{
  "experts_per_token": 8,
  "d_shared_expert": 64,
  "hidden_act": "reglu",
  "router_score": "sigmoid",
  "routed_scale": 0.707,
  "balance_loss": 0.00648,
  "vocab_size": 8192,
  "norm": "rmsnorm",
  "norm_eps": 1e-05,
  "tie_word_embeddings": false,
  "learning_rate": 0.00205,
  "beta2": 0.98,
  "batch_tokens": [65536, 131072, 196608],
  "dataset": "wikipedia_en"
}
Below are experts of layer 3 (counted from 0) of a mixture-of-experts language model. Rows are named router (the router's row for the expert), gate (a neuron's input weights, with its number), up (a neuron's input weights, with its number), down (a neuron's output weights, with its number) and show model dimensions 0-191. Each number is 500 + 50 x the weight over its row's rms, rounded and kept within 0 to 999. Numbers have three digits each.
After each expert's rows: a language model's description of what the expert responds to; "comes before" lists some tokens at least twice as common just after its tokens as in all text. This comes from a sample of Wikipedia text that the model never trained on. Tokens count by the router's weight.

# expert 60
router:544455402603498541487561544481552490425456530484517538549511404538429426567638400527501445570458484451511556596524470516525479495455508457473447544508603582480580512450465553473525445584592543593487521507558508433534512442459464498617449492479579502406500426458520568494475538524564582450403553544538545547508505514538515502553490543569547463550489423505536459550547496518489421555461510588452576527526465504416463401570533534489483496573482495435492496515484470523464522548499576499579458469579605478404515532573508533561439507511480524521530507531469499520557517587500434456
gate1:495540440527496508488448452419548473485510477484572468507494447512430499491512454550536462559608534489457533508461446484535522445516587493528544522516423413478592432382524487506531379493450493467398580538348432480488478456511498457530464469455474534619475559604463611372515493459533492464332547511521561561629406544477528567412538541535525418475476436555585467507512518510468448481471376521537497492523520455481417423451496462489519495447496430526512461468554517525475496513439532447551515576513543499416526494499556565498503449513528495505496510504489506409539501480505512505
up1:592462560570536504579534561522463539468388531534521535524488470571409507487519476473594405493512439520542427549476475535562531446526586515536466487544545549464654578488502525471479495541550532409529500528503491501444508587532530400483449479472537353546476570468483557518659539578493527422552474528466479525445508553434538476468452523486486454485512504549587554557525547528514495441540501457472603527549543485477547530466500456473594568511511551468517514489477571543569484559614555448531545443494508530491507478464414434493553505509561556485501587513433488515596586442465415511
down1:488509530511551466571464469619454515508524488526474479497501457511492520488548486529504482609539568505644413523486589604471586451481456513559531498430530498442591454596495496515535590507511463429517456518561526449483495578558444500520482498495531475573545485450512414491441433540567492472580613542519534432479427544502520514477528590592499512472523522517480612470454525545556552533563462457509571469513467546547583562488478495491419485456497491489468389448597623580522502583529597615473618510563513532488499480526546452549545428527484523500497535438444446563445508486530511550
What it handles: Nouns after prepositions. Nouns or the word the after in and of, forming phrases like in order to, in time, in place of, United States.
comes before: ",", ".", " of", " /", " to", " he"

# expert 45
router:487446459536428434502602512555605506351456542487539597531532458469440512528532456504427407544411537378521546537552513481488403460490495415370467541456495601446514463459490520491548431554479543549481533483476502431493602478425446456506434403465456581402475449495440573451463458527582554441447494539501476525489491518428493509576473499550496509572580477527535451442547480492436459487511460490480548504556545562530536450614530464471503470536506506412472466497449471537492553599504547532457483444534567549424550497579545442563535571530482568463513547484480522451524437518482478525
gate0:522493459424493532498489557492516500468493569477617547485475449502541537482515475561459463416552581463481419516536586568512479505467468435511515545490584589518562452507549539525480516514473523561466461507544470489447528484427478473490411437556597574425434381523451563521416521361486536515551569505613514581524587502411470552538492525549544481541424484497507536505478434467456480554535580536457502499423522542501476499603506479449526574438524392538591559480514492553482580546562517492585470481591571528451515490518511398513614467516393470468515531519515419529523510398519468525
up0:455483495522561523506503494483528529527500389464446545324536545480428485471494582405531553524474485572454512463415458459477466528543544569520541532509465516485556557545425459521530490494530595426471526517436543483448543543492572524510569488450412434508546602446526481530539444716519475510470467527480512451557472456582634441417511462540498524394453517499506509459539535472470515493520524483549526524526558514464475488488505450520492480555464554449449483656559569487516423494493498474584530501464433452526458539479528683528424484488501548477518468521481514500560486500514559491
down0:447508508588533538519452432496525422481449477415480513421381462485554510472497590490564467490550495616559498553442477445533424451576446571571501422475447407484606412394431515536453519447473523495417478500539492496462474439580586585597485601543521492548477434452459533506488506436470565586597459561541500541552492503526430457472473454480600474519501450493521460544473593561499447552547491577516523518526473571467441443429509539502461500521514493513492486497508481557537559503500578453492539579483575496558444544503540447524504474478548387533404488489487481557561500491401423484
What it handles: Clause-opening "as". Conjunctions opening clauses, chiefly "as" after a date or comma, plus became, when, because, according, e.g. In 1748, as.
comes before: " the", " a", " well", " he", " it", " an"

# expert 2
router:452445444557412423478576503523604546394481545457520586516516433534447485499547449463437490551425578434478562611533520508507468551507580454444472574504513593425507479477454527454568494479525540555507492420492570496438543445520482494546498483500487562399541436438451580516431479501574580501482530510539511514447490540532463463583441430562553488530557509536511406462592508466500419470455472556462525517506552526506439416586508471482521528478495481434542410543451489576470561557453548554560491430536577471457568468602543473521518519550388538562451514554535559440548559580552493550
gate8:496485437472482442498536478502523515468517605486501536564463411610507484527524504502503388469472555530522545499564460556500454575505468538453472492523483547476487456590474512503476489464515516571403595513533520493467548625430475515582508497476568549477492481466438560333519489515524548507372521504575476591482518512478435527569505450507485572556532508551487523542491551708525445496497449532449557509528539549538557474559503453537569483493375519424521519481479486463429540538476585495460547441517510460513512532523570547384446479514445353509461592438510510524522543514548487533
up8:495441528513487472464531525487497547453533493478541511512431554366495577493541550550506481488552465419549495626443561451468390461500538517505475496548574503483492469384516433465454499481519493486498517458490392429481532503536469559544477477523447532467524487470463425436502538485519510552541560496468537472474460526542647485496459486410435461529570518516503486393552425494478598530528596469587512466451488494496495446446564537458408495573556526530492459471542483525555483509503402498436554477506566529445505638475498531521490582543552548524496389615435328575473411521493506507
down8:498471515507471426499544528469488487426600425517588544480475510406474561584495477522560546553514492529432502523535587424502603471422534524477450627484517419579486522460484519398502549526594518564540464474517532509422547448544502447450396568521429500537532488579579515499471517484432542493481557484409496578510527449508515470482458536394491490502484561485594470495481547469456522454460446501435464370613538499510508392456502530571384451618428553419533553529527577481468527526503501492584472561518505558416553486452455515433512569495496508492526501522486474572478460558465436511
What it handles: Mid-word name pieces. Inner pieces of words and proper names, often team or place names, such as Tran-mer-e, ap-art-ment, man-age, grandfa-ther.
comes before: ",", ".", " and", "on", " with", " for"

# expert 21
router:451398478542431440442621438530622534390471575460572573528513438517477486563556515530435438536440554424487531568557511472482438504545539422421448561461531567443525450481491538485595454528511559548469509471504519471443585445451455456536497467487485551434436437410456586486453464544567597485438502521513536544481547536509512445583464425555570458528566458540515457454541480476453415474450455582477558520482555545491458409592480481467554473542458536441504435532503499514482547585504574504544466423557569504418581461592538434535507509536427530515471525528489544504499495562466464519
gate1:443446488533464437490582473499535535424397482539552488507605477522500468603521572502576488559467499540498546516523440412508525408516538399528540560505516536472449498499542516511504542460583551512523463421511480465553493480461454499509562461504458497477426472474587525529375467624508604486508480508528574458519505514452456464512496474590534492457554478497528500472521597416455464497445508503490491549408500599446476509626554520475524432470464583392570545474490465551482457544597631475498537359568481460465589489577502460532468581489574557517480473535486486499449521553511399518
up1:498514575543513460361485421440508502409448497492457529507576472457540425540444528460424460518496501555541560515475397486513575497453574436511626537490546477496436460477570517511467543556509492500460470443520466478616462553584531557553455487492532437525450539520505513534387439510447518614541389438482595452569434516498559531510554563572530528486484552473560550339494476391474499566469482516466467506400507571464469501492517498520487527474479537464480493436417397580506455451518568470474564461557461511564513509486516527541473502445598562428529491541464535579514455453518499551
down1:579504532483548509514528513493456520541527607555574463508591531596435509501491490531416523585494594501573454553467481419459397505608534450471500582587515618473462511482441576551557479597545558509540540539519543558487575493536471525544520483528544532412504552420504570504509519472452472456529560592449552525515518421493502546589498538579456487492495458559473458532515502490562493654485407581444514442480489554561472494611446452568494585516461476575509478595519507541500460545461422424467455516542479491509496499557546504523491430411492475575441408508448487515472446490512565520
What it handles: Dates and word endings. Day numbers and years in dates and tables, plus word-final pieces completing a word, e.g. mand-ated, man-ually, advert-ising, January 6.
comes before: "\n", " |", ".", "–", ",", "|"

# expert 5
router:534362485504426470493546508534532564342519550478468502484461448477520469531550511475432448553459523453520556627536484509443466513526532465421479554523535542494475451482475488515504414551483515528483517440495459456475555438463490444580544553462513590380544413424447537483475461490554654488442557594465468518466586634507550478566474533487546531519590469551496412446513427504489360511522394582534492533497557528504481445489550541457546493583511529455422450583494531492506555524454477536513430361508500453445531501591525483527540496518465501490506518478481533521501446543461517499
gate2:495501495563482535370481429405516507421466512544459588496535463586513452586516485484501472516362545446578612469495483465430517488597509491399452590506632466507462501492519478559471335525499538542467561455511483546511509472533477503475487485539539542436459479438518499540397462538593553410512538382413528467535538502507468504561542506544526514543515525548576402451586518550522398521527444492450597487469525543563560501457554528478568482516495460523462496468511494528545500456493558560488535526434473476506516435617442535509454454445523536437468477480532495594529528568460455527
up2:502568512493558515426515545517489553644549524539534471566498494408435485451498503454438461457540472496519458514500516523580484474515533536497564434487473529434582506574501570534523515437493483482452476510503535520426429517453500537589506503451464502572468489551481543493434556417408446498509521595635465523451506539435532509531487560406439575466470472469435608637470492491499548471448553432586432537432491568410445514504473488499460505432499613536508531547547514419518556532490518499537453554555550512540471544403540366459510449469500466555568548583506487367479509475559536552
down2:424485444501542429455503522412450476433523493380453495537534478496548570479431562493501472417520530425549568492415556526511496461451457480543514568476581503505386496603446426515543579524495500517513482530561491544530448459497496536472610454539409501528502531435477466443490469494531443471566377459518584557435458594422546463590492550472609414515461531374454491515536408464579422545512563503464454566511474397468475543506471502515535430624479472587520492453464559510483552547535511543480519498583489491446473559514467508550486523592489469439449442505474443457514510570513540476
What it handles: Table cell separators. Pipe separators and line breaks inside sports results tables, between athlete names, countries and marks; also country names like France, Italy.
comes before: " |", "\n", "|", "  ", " (", " 1"

# expert 41
router:514421433480425448472678527595571487371481604454485591482514436482481473568519544462437508542457566444540566589549485483520499440497537399375445503512555573499497464492438541513511448594530514522460541470478589486479493480454487449509455492462457613440546484422477560438474484507540561482451470497488449563447567533453529473631444487510471510560589510505434500521601453451445421474497496463496518452456465511463480406596531474488540511496534461488505428514511480548529478579550568511503429458542579556484513489590576450533471487508464562525458541540502491499568489489454431476
gate2:630476531503517404489530435506519520493583484532542571435498489492508526554546556514557534632533441495509520563558485498423489435450502490455518569549562540497474439463509467384535361443480554445509501417480485447520531532449509502433410492577456544461478563460517528490476523486420563566436500583464546516558531608528579496614525536508485473496533535587431503500492488543464474430519490558461501560435427447464515393511396479535460508518516492478486386543476567512552529504360420474509472478499584509462505481584481443494480453498555560468491552482525436609479459498579486426
up2:462470471515484635517555504497480524482452520494473466498481447520517444518516524556432483432533517451482546402463591531492449553568521621491533489351453533497487533489502513596449536481508481593478447565489469492459483455543510449478576479422490449520518409454432395576568474548552495471619518471555521461483482406552416470427509504530539542535532468435575461442495499484518490545518457453569521507530539536521614595396544535476509499392584497509520572425465495530429487515595544610422550479514432454539515521401546532489503579510471483572497458517482542442432570499554553524
down2:477504456451503485578470560484520496519535478527523481468486390535576548432531421455426553461487463420438331574534503413483413527540529540538451436511489496475530583516508490481416504554495535458448541447513484608491541504551451556556497447553461478439513425483641500508555418515556536510543550472500506515493415493498437441490473476487523466499542501453595339483455501539487479495400475625435520592445562480425508520480486548527487477529466471557578499416443507506512519524535527511503534418530486417535605495448477556520511482535394569530556409569541461492565497515462538538
What it handles: Auxiliary and copular verbs. Forms of be, have and modals right after a subject, such as was, is, were, has, had, can, would.
comes before: " a", " be", " been", " the", " not", " an"

# expert 3
router:515437461495471508519552524568593519314423535482492612545545450488494536563500522571443490445480475424538587582551535467540425560570538419415437553504538558424535490512458538536605452529468516560479544514450490517511579466404424509559485497487443520450447434383485572456507554510516538459442449503455499456454574504506518510575478433593605451477565478528508440448520440464474395474484486576420524586448511564481455441572497545493502445494508514474514491487469497490467497542494515497556562460597538516488651503475521422482453482416510493454447508544521518458488457537514467487
gate0:475510561550475461520487514471449513489473484561605580502545536446618554475488487518534495425508469518464459540550388525556439352488390471475473507470494579497491514476520506339571441567464462554504471392564435538585528489471470512490450488504454517554579541544531435501492514471539533458488435509507582517452493550464624511493516491488615441507514476519605543431543447513480506464527528536470488519489500440461470474520414507488524490475488617464505523514512483478421476453502606518550552365522500515540593469479604547508483457544457530515472419563432463489539609409464433496
up0:513558553544554444457448387535512448461452373410485465475503564458578587469486497509414424436572504438457494546499434440551428503533453514493482451470551523463607482547494594454465446528501440445547565452518456564458482466480521467550578488465554526463565555522487540497511421522490469532522524531474471477556491516448528524431597527502523563490551536524360531486496538537438499447458570530511424444572390428523465578432411526500549526535474473460410479501448431519525513435492579541518561604540510460537371521460452486486511448530471477463605434531515547541553495444508420555
down0:452467425497440425484501512586471423546479539495429516560567584465552531503523508576532515504532406575560443555491497510565525422560424492464511490531447483560503564539523573519481504448457538471587537515576535551484449435463510487457518542499430476500590486543491521489431443533528510492479603558472511460537554548545479531489430446394519543586516509563418465562496510504528480444536567455448518464579541601514464541535520508554519511477497402472414519546414463533508567491530430592410485454561480460493450422562511456511465500470495356600469528567679555441519482494472439475
What it handles: Destination and purpose "to". Prepositions and infinitive "to" after verbs of motion or joining, e.g. called up to, return to, into a, rules to facilitate.
comes before: " the", " a", " be", " an", " his", " have"

# expert 49
router:459379441458521461529563493536555462370407542451503634540524451476505490528648441479475470516515504447431506522595528483495493495556584379476503491403499534479538423458508542499614450534490580513497422471523486431435622452435475477498514457498454592428471483377413556485497475464565540508498559593470566551509548530428523456540450529518549475524588461513461462419456472473499402459533486477526597535479573525514471442583502508500512524546494515420529440455496487535476494530532571550533443435501501454447568521535553472544534536469422585532492500550490486490551465485478518484
gate0:544556456500486447473573484464504482487529500453504616566431422426470502562580494555602527566465526487528463518495413480530492456531542488462535519485453480501503489394519432521558414549550449655533532377460523447496577490449545556482479446543512605527466533465368586457446460433619473538484574523479451523561420390512474481487548515465440464465496518431460476504487405566418508454450453507511547451494643499428499477530479496598478405484553423434511499560508437575452526504482485474485498485485499528494509523493492549501487496518463527455513499583496533492508470510540644452
up0:541501577516527468523604480457523500518541475552575508539461482464565546567593439525448476524519471549492506416528529561625469509447507466493572495542430585496560444505523480426521508489480523551462483482475395508487543465475450490473510616438428517528558499557402611499488541503590478497478533522508544516454562519451515482447534522487493568525535495441502586481510612498405502534569495483439486698453423475537447493600530589519353505426485497464447480467405511419548480491486519509567465505487528627501498516465457552494555429484522489507475591517500568454514467495532452581
down0:492459494498525501504462550524421427489494439526643496563507545582487546487589574470541382513467552482492560412515427480608473450564437495553609478556527566479496459560475514550501495524538425523563492510484517537570508481492471497418469432471556413450529502526419574541422486545533538499471582620565533474506482487539543501553580528492578447545542479471533502523477511425431429579429525393530539592429460528509448510518558433464388481526507483503583485517431428470534516484569481407458378530427440526494494507520480559444558496437521484503493514494545493438521547446570418482
What it handles: Relative pronouns, subjects. Relative pronouns after nouns and sentence-opening subject pronouns, such as that, which, who, This, They, It, plus = heading marks.
comes before: "=", " was", " is", " of", " has", " had"

# expert 37
router:496487472490466392456520491563497513421473586551512650548494444487483581461618486488523479543470466390466542504638524443478502431447525494451474541461560562425531507464525470450560492552512538551498487461514554478477535408429520510499529490542493532303508453405448584465435481507565544524487513512474520540552514497451535421516519462490621454478570468559522420467539491555462402487532467518448532529478583531443518400573466466425541452492508496403460432540490551466517522472471519552499438487509551462409575443602498497485521549518420525499504523532454445507537458544427521475
gate1:506514484414555520488503494479545434411463517550496539623492488420436543479486492426484493536481602362415520543458590493437566522476483483469520523437488539458615583449601526506496335522574497601402603568541534519513479428508481500475526543537511496458501498443474515500454448465525466542531446459464508555590463489508542467468545526461492507474585489545514496490513489483532480530454541489444405502432629524551415377507482474509483486531532448411488486605528530450420397492462467529479484501527478514523537483580514439561546446493489495461392473586481486507450509502440578473
up1:525520541504509562539528524565480451534488503538491475488532494491499471574541526542557473522496608600574427500425500469483494520534476499571554503599545534429604466506569527582493416447446480496506431508494456563477562541459502460583467550526529536538559442624504482481374473397443503510486525521552548535428476511489522594508438436497300463506469502441577511518495484451496478622479488608487477401494474518512450522554499443513481526468474512473529578455463441506550501548574493390491325515530523534510474462519509516472505510456546436483405496464442499513527539440443421540
down1:425465474522501517541458442520396606467483376543480429490541492496500407412604550522520557467445501496475524489556452409496446459560504400523538573482528485503519425461509480497509453548532422515515375418484474510536618556563487479462415513548470476406504468489522472523526442503526549567434533579522538531511438439481545593561534599426545517607432463467438473424477482511533412551426572447505492477627545482450457560527493503506503495468486505584508469532474488588511506513563482507462565392468479523480524559488546422572522509531353468484486485571467518528490499506501548503
What it handles: Third-person present verbs. The -s endings of present-tense verbs after that, which or who, such as identifies, includes, provides, mentions, plus paragraph breaks and = marks.
comes before: "=", "ed", " the", " to", " that", "The"

# expert 22
router:491481460468519504525579449521547489385484513490472525506534454529514496482601453561506440553458561409484468608618507530501426489507515426393433453535526547452559480439515559513566462508531536563499442510524459455518575476425425471512517508516475525423431441345452552414491530514561566477426504540522554603472538593481461452532454453561580460495597470520447482493523475425516424534561474573508606499514522504477407453567488523504550477527477572449536533450516525507498454599529549563544433385562546461398584493558540493552489543477498528543487487548536542428531512504463426492
gate1:439501470508564499457496486528504509431528476437540573564487528460432527485496504434378456502479603406518490524445528508481513439387471358525378481554479581504519518545508521451484559589472474478541504475444491474460500476553557522497530519500424508556475489508559476413495555532507517535397558533502512481434536393469495525499425390535446461441485550469488470475543477511539524588444526410544541502506542574577381396474576521447521464591542569408499520437478390435546476588450573558502486455466483464417572500456529557553439498516438506493397460523482506506439482504468437482
up1:446530564523554459512521522559579500461516488529509588490559533490425513504478463456464437509509359340550540546461499586492524517507374461537489502607410590527466535550510432544455431643412517415476522455461601517533558594568453533494527412444449469461527504467567502517484562469440549539416399480459518486466461501524501538542431444519524425462505587522536459477532576499481546532465519511520482544612566532517459488473465434438519448473515544542549526487459483437519569496454505540447444436465495470424506529470581542564530459502435502399439459532511446510461454531476471540
down1:542542450452411413520485432461646507521595547490554521489481497471619500519608462442499507499506453456541549552417489560517540483427452538499552535539506528581367389438455581471379431560475517555492502538440506489536503433459521417452480486439570469524503512509505535553601441519461448511499525514531474480464426528403493585564550563527481464458424568472544469538495606514473604462557420547470503509578519465490427485476520441601502517483498508545524532547469444459495473509513497438551500450439487449437476506414506553488375477577501460523449540519450532455465531494569526507
What it handles: Line breaks after headings. Line breaks after titles, captions and dates that start a new paragraph, plus adjectives after the, such as main, original, former.
comes before: "-", "The", " of", "s", "In", "American"

# expert 19
router:488381438588457411545613437481581472448459533466507539499522450533511557558529486454441411532439511473463565616517570502458477511547482381447458543512563499520502487505512545482562450564478566540433550516518513458403560466500388503533522504590489582518506498430464529397512569536581568478422539484503494466453486520475496409491389451487556468517538468557491448450528547524523494523434478545495544485488501517529453331649526429486569418528474525388477411516497530506529486542529551497504484437528515499485521557607469485493477535542464534545499557562509514542515490484453451572
gate1:455575362500537557505571464494570463412458457433557492576537500529518441580488499490368500533470578493513462616433464497507505525514462425549444440520526495514501448481491483437525498506401472422492476542497529476448506487664379537528440483536537467585545453440455447428531540497471499475411554473549533464474439510455503535511396529561459430467531451515486604432415501481588532592450548478539487519502443472570391488552450436538550510530495518541536540462531412619551507518560498533532529506517504577491500558549535478587518466494540513531456535463551542527506568426529505550
up1:545467536640407407559531519456515465499467427483474538417483495454547564510439528399515456498421458497513570551481560533473544452445556478498479545488568471567547540468559522471493457540472508584395573499465433501446468443469545530414550551512561540445515527469474518355563532532510503590438447433467451440494518462449478411451504521420557502499415551559428490448533500523480544483500470475598512448441441499488526478590503453436555430475461504448438398514399526482554451375473448506455426538418485519489435487562551472518520520579513495552450511525469523506497494575390491540
down1:323487630559449501550486426451565531445574498572487452431483495528511479575442426544510457530532449531431491438416526588466530549461561523484461498521499530518402527486514523515480546444480518450578479520481517588508604508511556458532515522461481546512542495535529470508409544465493540574512434530480582456537547450533496526461478452505550506560533475379400484480398509550483617586546454512457479547494442560574408506531526526559493548495500546509589457536494543487516482527458516551447575462460524546540494573458548562445418489450585498563505545476541613528431542406558492544
What it handles: Past-tense endings. Past participle and past-tense endings and verbs, usually after was or were, such as -ed, -ated, used, made, released, won.
comes before: " by", " to", " in", " the", " as", " on"

# expert 48
router:454456474482459488506565521587523589426490564483524563530445433486460490571557525513449473566433481408512505530571507530476445532576503459431434550467503616426561477520517549477589412543516511503448497437528535519463544487473456456562447514511449528406460471458429560519451517502563604514428520552464557576419552546514552468554420425574552412508555510556434404472580452428542397424538486555500502562431560529482415442613495461437586440526463556458498461555528497506481540598494537527545455390541494472404585474531542459517457480550516498541508526503504530495542501509487459503
gate1:482530456544511473519515447538520471462512468550468581446556403470545581472506488456482513468460503479555536532430410539549519553540523469400502623508470530529516485537504556522449490539570522463523469491447460517500642537545525469443529485522545544501520459503449490504513554549561557507491499399532434458502626486559484446471503519455522480495605444633412401511423598502443499447482507485535493477517565428420531456545532432397424470395504579505481591451550540475506557505435454504436530534621520478459583454598519515498456537553474579416521507540574468507547538464516413428
up1:530462516480512510497530566484644522510511447543468521527572455484509505518510433379535660444466504445517433472460466488573576521538502468550560521542542507545605483564545511435428551507511553477532513494436479451479555474555534500491467435524449451516562498487531480458580519435454511495480369555457528507466553532529294459467449480442559423414609454561507595519504516452490476493537543430534426447469596534408457445530476510474469549426472519528522407565433445496537487551458517440544496572524537480482543481487513460481509476508543451502606486484526481521409540463543456561
down1:554591494493383567522506464496442560514473480492523436511606433561423583529397507498478534503537558465404556490445471527496555558492455563455438456465486541491485517537515537459468503426488474530550438441457407444442511493541428487439436450577521497480537487524438545508415481595475532463526451394516583566543620482441473550500531533491455516464440504515529445553499505437463517460537374393603480468487554539548561556478497554478542437505466473504499431440474515582479459603541613496545513516520485472451571502479602481511496469485568461502425438438416561472482445560556489435
What it handles: Table cell contents. Pipe separators and short cell entries in results tables, especially boxing KO and TKO, tennis tiers, and sports positions.
comes before: " |", "\n", "  ", " /", " 1", " ·"

# expert 63
router:519427432509442452526586506460548514414489508457502612439524485521532569486539473507547450578427545441453493549645497488541441541463581460411451512460558559437464452512428543506577511490506550518510429487475462494458551415436393491525531440444446540400501438355436570487482433551540569471469533539497472595479480522467436413554489496575520501515527440550469443492538506446442386478526500504502552515480515523515464429594475507463534496536500505406505456448539558487484522501519482534474485459636625484484532444562477540476526586519483510563470555540483495543563541568417444510
gate0:441476515496505472469552428481493439493416572475496561493512487503729491522551561558455455446482470499508481468522456443543455423484574435477505522529496437492480456521426492501550509502488481504484533551527505549475519434510538480486507492519523586518430472423452502511497488546482514488480551503428441474434484546487433487522509517423592450500509534519548450532545450502553425502540450512603527444472463533459520495494554467572420345471477480461488553544456511486520514534507529571452487535516578418362536559479555507493348617532494525472455374610418631445486513459480450485
up0:550556511552472479518425496476467523481557491521489567592386519448484550447489565546443488491518509466586593545471457565520487465574528565529471541454493549456542479474593497524469399490507448514458569489488509478525493552469437484446478475460503534492550603512578631626565496386501456527498406459502525525523507450580531438446600494549475491435468477551493512475545500491519494470452478554445548441489437477515414501532615518556541392458500547466514496529487439430478502414480530467514480512451397427592450498404527538537570491573547441472477509577503537520524580646415479541
down0:556484396472514526543480533520457487543633472468449500490497485569468559434575486548473557522465483437504508573534535526478511429498549479508478469519483410564391400488549498506485489500478516451604518501504497521542513386606507531516475536515556622468511565525422510576495555373503594442540538570581468428498512519470490485615484495529492544539523529455534449418450492513553496489491492539392535426512425481525461441511597466426508441640426603495579488513502484518538555516460552490488572426503515527461576447556511502544508556538453584582427519492434489537460483472479438570
What it handles: List item dashes. Dash bullets opening list lines in infoboxes, See also sections, disambiguation pages and member lists, plus labels like Preceded, Coordinates.
comes before: "-", "=", " Born", ":", " List", " Coordinates"

# expert 18
router:498452462467474456510601477541571522343500586493509603510550446478534529577489515572408509509528515450524570590503444425550461536578560444372480549530554559455490451520462522556581478482525576505467549436473533546433519461442480505541524418457439517463472502447432526429471514552546546439518489507481497509459564500519478517538425407556604483526552453539529510473492462523549405478460511567473481489393570586568437425582521562474525532573544510444496431556443499580491536594520523473583523457505557460424586508550489390509471490409495470428498490493515470465523470556454513498
gate0:503491480434403523472546486506502503511521473577529540483433490409468489513436473525468497449502534576528480481541452563525445463544417464493523490577463525461511460489436431443556462450541494491482565487532496588437634447497517585531482546585468512474519452435478424394563512405488508493459519515461563489426551510555510402441511529512504516518661499518477461528447549478505457503521502547620522474521532502671413468545475499492357539541515482506591510498516464469574447579469491550507469455450512471448641451478547507547481546427419528519523439412521485463547595551431504479
up0:434611457481588510488323498451536447508497526462600487504415467500502566440540547483543497510486459441521515490487519452503496518427568468556613542469544492402605536505547560553494479562519491479512505609533553483588373562419596436476539473426496493507455538562561477529465508492522504456476564556468460475653506499438427604499490506451547440499451537423491557519555480525457510468405470460438535478500487444433520539473455439548530502496560492418533480480534546490459568474550536464477437450461493500486456517531414552550583523528451447511427540447523531517514532472579406463
down0:490521458438476529583499516500487513540566517492477457514504491504542507442543597526501484501503550529515421449584432478459481525515517524507477524550512452495476579468460551503462408557485475497512591457578513500426570555527514514579518482479543558670452470445510428492523649489501496469430510625505453491477571451455496476410512472460536494580514557576559634466488474540479426565607564487504439539459474517573491524501472416519437492522488462597439580467385526570530396475471486520497528425549483494529559568552516512475572494481491480530495447489508484410431530390512407401
What it handles: Prepositions after verbs. Prepositions like from, to, by, with and via right after verbs or participles, as in expelled from, retired from, afford to.
comes before: " the", " a", " be", " his", " her", " their"

# expert 8
router:465416456594423439451589476525599536364511565441563546497512439511446444587547534458423437544441564418519503563565518489520420495504556432416480548518535576447529476528506520470580449531522567540487535515452530476483599430473479462529499484447484572442470439390437585463458487561555597527443518510502486572482534579501458460559499431543522512581593475524527463446568484513442396471470446561513545534491602545512473429583471456477515465551435500432524481502493489518465527597531528491552459396543547480426586484593508432527503495499458509495500546486497500514478471585478509512
gate0:446512524442490487473507602479531492458422548462550509458485527456549526481558548424482520567483609521475485498560474475490496603556587512534505556545441410548507441481490495621483443538490557560478482519598587449504500504446497449516453440577481513474622457456536507445551479634487569463497476418524477547502517427547469410639450539553573507548604409534546495522549499518511463509504490474516502448459539449566482479478511456579548601490578522460554534446543568513414481529583526564487528431527606465492567551554519512492479484539440558486518564636418522527467453500478518498
up0:480501519438519539432492505504518412484405481451557523468562493447542579571534562425504556527415569583487499444534495477502488542486589505587556534526466425605365462535491486560437490448458536521500468592543514481472471467461491488566437431495502528508539450511495473512491542612507571481494474463548438503510480429480422450506531524504574544538601415510540491511458458518448492522546474523480485462455542469606528473473510484557572496526576553469486526545560642467328521460580529542520472451557594421530561531548536521471516550598512508465579573572415485561437439495486492448
down0:543635449463466498454576500480498476521564453482514438547541498543516572471457466455405536589533570484505558468435542463499520515489571547600513477588419561485512519488458573538509501413504490494464499500520555460621553505404425538538476511404530559454419436503493492467462545563553428450477433492522471461554547424557589412513525528557462490449531482452526576561531506478572512502548527454551477446463507422339519543513488532534436355409465431507522533482443551470558490474563480525565454454514517475559458494429516461523534463577487458500566509568571495588512584548536476503
What it handles: Table cell fragments. Short pieces inside wiki tables and lists: number fragments, country codes, and word starts after pipes, such as 1,49, IRQ, AUT.
comes before: "|", " |", ";", "  ", "{", "–"

# expert 43
router:500395448539419499437556530548586600353454545537487583532543417462488503530584564492458472553444478418489600569599505520453465518484526480391451521456547556475461442546497559526522440525512585536476478433571501494441535391477464446503455483504450551442489501402456583508515481536509617515432490527532497492457573563466452466589501465497496512526627473604469394479546484564442373498502444530527532537473506536527528465521490512479510500533530549458489409565474521487477530520483477577515479440526548437436567434580530453560461535519446549470519583475492563478491499541489538523
gate1:524460448627410477478491468536559463451477453474489576531475589491429504393468487530484602510550507483485464553586500487479515499471486534488536513445443529458513527522471519527508399456490494441488518463470444576464473371606599562445471593565561514426472462498473626528520520513463527568545540494470488473470544514492646538547549527520494501608498510513561510417546448532415444479479456613484493460515530586468480498476539563467473486531548500548519471439511431486474553444490520582528468499472525494533534393516516515431557556522452635494485351524520527520551440608481536531
up1:431454557463570540507548454342462550492497495472430464356518515520498539505513518486472550522515460467457509434454570500508473411511552513470538503510506509460474560571498503573448530457378463535583476570478512488482495386451547537398491440335447575451526552493462521516506478564459555535506538517544449478411517486496560552584513479485549463476470487456478526548501442487493402457581497524560508577460502453517560536483491497442434518530488493489513516511498511491521579472416512514504563543509422487444419463538457457559531527427503543475447444539308447508465530454494462651
down1:497485466472487538501533554462473481492499486559518414545517465447457462567512560503517554509394523453474419539543507430473530448498455442550524542507469427501501566588540572552507468579535542464454465467474570535482542562586455427465554457444524500435566500503521494488504560499576483517472538537522386524564569413441519524585505464558571442533432433461536463472562499596594465566501558595524512497526491513461479370505535345472484536527454509422434457384556583560392479438562516490554462506531491522477413495532536424528391416534479600487533487498490477534460561503538545444
What it handles: Personal name endings. Surname endings and following punctuation in player, cast or credit lists, such as -ić, -ová, -sson, Jones, and pipes or commas after names.
comes before: " |", ",", " (", "'", ";", " Phylum"